From a checkpoint of a small mixture-of-experts model trained on Wikipedia.
Size: 12 layers, width 384, vocabulary 8749, 55.7M parameters.
Experts: 128 clamped SwiGLU neurons an expert, 2 picks a token, a shared expert of 128 neurons.
Training: a variant of Adam for the experts, 378M tokens, 5764 steps.
Below are experts of layer 3 (counted from 0) of a mixture-of-experts language model. Rows are named router (the router's row for the expert) and show model dimensions 256-383. Each number is 128 + 32 x the weight over its row's rms, rounded and kept within 0 to 255. Numbers have three digits each.
After each expert's rows: a language model's description of what the expert responds to. This comes from a sample of Wikipedia text that the model never trained on.

# expert 23
router:136136088135112164170085115148144095139147112063119082080149141155161125173065127143131130111103121114136136148157127159097121087114132163172176095155129163152139124114145149109100140082131152156108120157131084167097115093101134152102172157082104144101100123143129067114110176152104177082193138129092191064131082119095158114105110121129130126118132150083162111121139162143144144097063
It responds to: English first names such as John, David, Robert, pieces of surnames, and dashes starting infobox lines such as Spouse:.

# expert 13
router:088060133117150084139181073129127173159173108131121132154157149117155148101168143153176077086110127146115170097152122085165124131150110161066112042106058096111155101073122116175129156092113177117141220107090060110090127108093135226137110120099157165174128076165146176146142084140214160129139104161193136126153143125121126131109114139147123136136096094084080082124132143122148139122132
It responds to: Words in biological species articles and taxoboxes, such as family, Class:, Species:, -ensis, plus table rules and line breaks.

# expert 1
router:144047153140065127121180137187166079133129090147106175174168109147094135127129108160106180197122118081154064132114106192134144111131085145131102130101184145092121162141175130122103095129155138161105114108154104135102060128155129109143131073175098094137096152107217122132167170105136107165107083106160147114089098095136090160124112168124137140163092132202169144151100141093177095117079
It responds to: Articles, possessives, conjunctions and auxiliaries in running prose, such as the, and, their, its, has, 's.

# expert 10
router:158089086134033191097124133147142131112132137187161150144099124112106179095179131118143127125181146097132115134167122122127133137128122119159124171167107141089154139105105144118135132170083191089152094099104194120142116192136227117092085163195154125103137083121151171114082188177132162139105158103096098088153120140102058128091094149094081138096112100099170124138104119115092063164104
It responds to: Pieces of words and compounds in sports, aircraft and transport text, such as amateur, four-engined, shopping, play, coordinates like °N.

# expert 7
router:129154132112131153123122169104111152110158171099164052122179117103124119118120077167098144103189165093071115148130119138149122126133082079161180101120159077164142132092136130074164107104165100127129142144090154166142193155118111099093097112155144114123092101115107100105152119110096132089073137164140115132116108158171094099170080079124173119118180227140153123184135126099145153121125
It responds to: Fragments in the middle of words, often before endings like -ing and -ed, such as imp, susp, Bul-ld-ogs, r-is-ky.

# expert 4
router:170160149109100127151100119168135121158118102120143151090148166154136085160101172086143159123084181071085169082102144155111173120123177068131127067128150127054182109038145096114156151117134109132172121106138172169159131167074088164134116134087081125177107135138138104096190181145109160150173110133084107136108104180137147135149167142076135138083140124097142157144153119137080130142172
It responds to: Articles, possessives and conjunctions (the, and, her, his), especially in music credits around guitar, vocals and keyboards, plus list numbers.

# expert 14
router:121155072098147124050135108130119118082097106189091107165118112087112161153156104112106197170107192193103153192129157141157149106151169127154105092118155077093140097090070123162136167179148118121165121118080156106090117159154133173176132169099137127133132121154101130115161072154072101155163129162124069200123143149088120084093129088114167146156167150090139123130109114151088108167191
It responds to: Table separator pipes and pieces of Chinese and other East Asian names, such as Y-uan, Sh-un, Hong, Tai.

# expert 20
router:173093138136115101139103125149079160145177162089129101088160091088120107121053183122126076102104094109166107095154132118161110120097080131109142181102121137168117152213058089152148176139142102145103129172189112062133162095115139097100101159126160131130158113126159192179097162094139137084119129167117169125157118081186106165174147129128116080152163165132122150126080162168147088175107
It responds to: Plural and noun-suffix endings on nouns, such as -ies, -ations, -ities, -ers, in babies, millions, routes, figures.

# expert 11
router:065102200068061105137140138151151139180128098174198141106132053139186127153175094079070133121154145100132164193120161096111101098149200103154110194157113084111170132123166173077120128112120171148148153136138124133152078146108117091132113125064140091168131103146151103110086116170157148174125103113135156113119118153091104132158149139105146137097077136176163105161124095125167119125076
It responds to: Table pipes, commas and semicolons ending list items or clauses, plus clause-linking words such as where, since, before.

# expert 0
router:138157121113141128157065141089187110117140115065114128149087093208115121168103127123128107124172148132132151078117141158125161133131116151068101093150071164084141091113138070138082141142124134109097062168118113137090120129110111065170148166124121179102118129142092084140109126124167096124142133119155062174150109153107150146105095150136071112119091067088107110154090160151072184164150
It responds to: Nouns about music, film and TV releases, often after "the" or "a", such as album, song, band, episode, review.

# expert 3
router:163172097152171153108058148130097140120156184122137104103133151082105080120144116121155125152121141119124142123147163103129136192098160115121167105168073121099103103165153158133162150189171136064085136142063134119097122132097102123120101101111132078162158116108080176113147130138067149135092134123111120193133193131123135098149198147107127146106155089118117086094120089164127122101147
It responds to: Score and stat digits in sports tables (0, 1, 18, 1–0), UTC+ in infoboxes, and starts of Slavic or accented names.

# expert 21
router:113124126094182179077073149086141117117093166120093171125082139138154097119132154185153123117121111158085122094144085125082173125146173110157163136161120191191139179140124079137119168167150088089118126107159151112126107125110125132149161129125150104132150127153137108140101103110176116110112106110132116160098147148153150100088135123176142177135166193124112158144168154128065099097127
It responds to: The preposition in, often after located or born, plus word-initial prefixes such as con-, inter-, trans-, sub-, super-.

# expert 15
router:147101120164109166197191108102112101165124188091148138120083108117140159135122143103153082087149107119142148136156131158112114107095115154139198152112092122174156122158106129167100127112092133145167178114178117117121135129125093140150108133137157128089081086134126122131042084141139102118096184148120176054207099117142142193155126171111143126140146083134134110122144107144123179127095
It responds to: at after located in historic-building stubs, place suffixes such as -shire and Carolina, Population:, and date ranges such as (18.

# expert 22
router:085148147191171145125143088109111145104122159153128111095166198059137168071157111079128166137083137109093044078087123099084114152126146169070145097167142118178125187106120142161196125137148143109124125112083151157138126144118097177088147156177176107160135081148156195144131098111116122184111109160105176135134157179150133097168113134128220137165171129128197086149149124113118139118099
It responds to: Line breaks and cells in statistics, election, climate and census tables, such as Candidate, Source:, decimal numbers, age.

# expert 5
router:154136108117198111124082109073158144136135116131098136153157076175142109126118144083113078178155119135124173139116128156165115145165149098137071097171086137110147083174130097150097153124142140161102110120078172052093119135147146143162133101098105195138116141197177115195171146131150125141143116105130128121135138166141135078085155129128051133150070041083116095098166103134140158159154
It responds to: Opening quote fused with a capital at the start of titles or nicknames, such as "The, "L, "B; also first pieces of words.

# expert 12
router:147091140133116081168139098160085072133108127095157182163133122106125158171112129132129134112124159127108139175087116133163096115140112115182107141137164141114053133146127196127088100115114157167181150139155118200093102141067121147130122073126144106062124110102160066073095121105053078139139113186180114120155071100043061103152134105137111137101124161179116131108102132074092111111091
It responds to: Nationality and place adjectives like American, British, Chinese, Russian, United, and the word of in names like University of.

# expert 16
router:102069102151063090069137115187119147066105118189116136106100132093122188143154172113125159123106119118127091158174120110186150138106114137110149138094144085114144108179129156076172112127083101104154170065173179109123122125168169132171078143133135166154166116124125187097099191098124081143106099084127133116143149135109105146183118136136135099184135091174120125120119088151133067163127
It responds to: The preposition from in origins and figures (grew from, comes from), plus of, and pieces of Arabic or transliterated names.

# expert 6
router:111151166101095170118165127100080124168088141160151143092081110129134156081129102151152140096137058173153133186141052075161077164133075145099132183149143146183071133178092125130147082131125096115176144128146115122192183119176157134123130169175136129092148148156122137158088100078160124133104141079132195126087176139152151169141150093180140124104086132139113137168201123106118129133100
It responds to: Digits, years like 194 or 198, closing quotes and parentheses, in legal, election and government text such as statute citations.

# expert 18
router:132126190145082165169163096135119129110168093193120098097181143118138109116101121122127090043068135079132122091062113105115130111119080136163191134165177115108082115091094131096150110156150131102112115095115172157156110160096152071144106160122110157115133167105098073134112104179118151114144216213056165115131092116144142170105113109097098075164133111068112175093142143092108120103098
It responds to: Past-tense verbs after a subject in biographies and histories, such as served, joined, began, released, moved, took.

# expert 9
router:115180145115089057115152151084112129136104083129153139083099188211167094174161128137090104177170159162155160132096104115159138170145109117144060181134102154128079141125129142153142106160122141121116115120170117135121093116188156067112139125166109150082116152148102052108151128113107179141134097109105105150048158161162158136112154122121134123130132143096121068117176137125148078127127
It responds to: Sentence-ending periods, was, is, would, because, and infobox fields such as (age), Born:, Died:, mostly in narrative about people.

# expert 17
router:176150182092141097186159119129121101154082143153128080174128101096109138102106141120131125099121082116127189139085104128091133126099111137105113139141108210071133125105167085110073129131075104095168124132107098193141152142092111087180145134127151106076097163129143108123088135151158043118146179145130159116190155157065130198131135115107079141098097088076104201038124113110125181140140
It responds to: Labels and headers in infoboxes and award tables, such as information, draft, reference, Category, Recipients, and list line breaks.

# expert 2
router:087158103097162135093177102097159135111135106136166137154092065167108164173115135129109117145179099139153126111111145145145149134173164095091105166078119110176136098118124136138142114136117114210135100089175116081155146091112141139118165140090139147110150124146088134175146093117135138149139076076157080138100165104169143126113115162123086144143114151197060126145160140161099114135135
It responds to: Prepositions and adverbs like into, under, back, without, plus mid-word pieces after a short first piece, such as th-rust, s-alt.

# expert 19
router:147157174139100111148067109138142178173153143114114137157106131156136098135117064122123098149116109092100120126179200221107127087153159142158127108148178080066126138105162125131119147071182101113153164140117151109172095129131152120116164151101063197192122087091116126082167216119136149079079163145129137089091091074159121094174085132126153098119197095140186129153104113126143195087090
It responds to: Pieces of German, Scandinavian, Turkish and Dutch names in sports tables and lists, plus common first names such as William, Peter.

# expert 8
router:172155108147101156093125152181123172142085132163075179120095184158108131099222140142161181128093088176121111113152127047121122149123082184113033141153162110099110106167132090121117112103126109118131095131122129159150133095177097088114090115149150124128158174089135182150132128110120104125169079078100162119141170167089106122074124139113063085117069057113138112123137124147130090182171
It responds to: Text with LaTeX math (to, $, braces), modal would, and first pieces of longer words such as pre, sym, ell.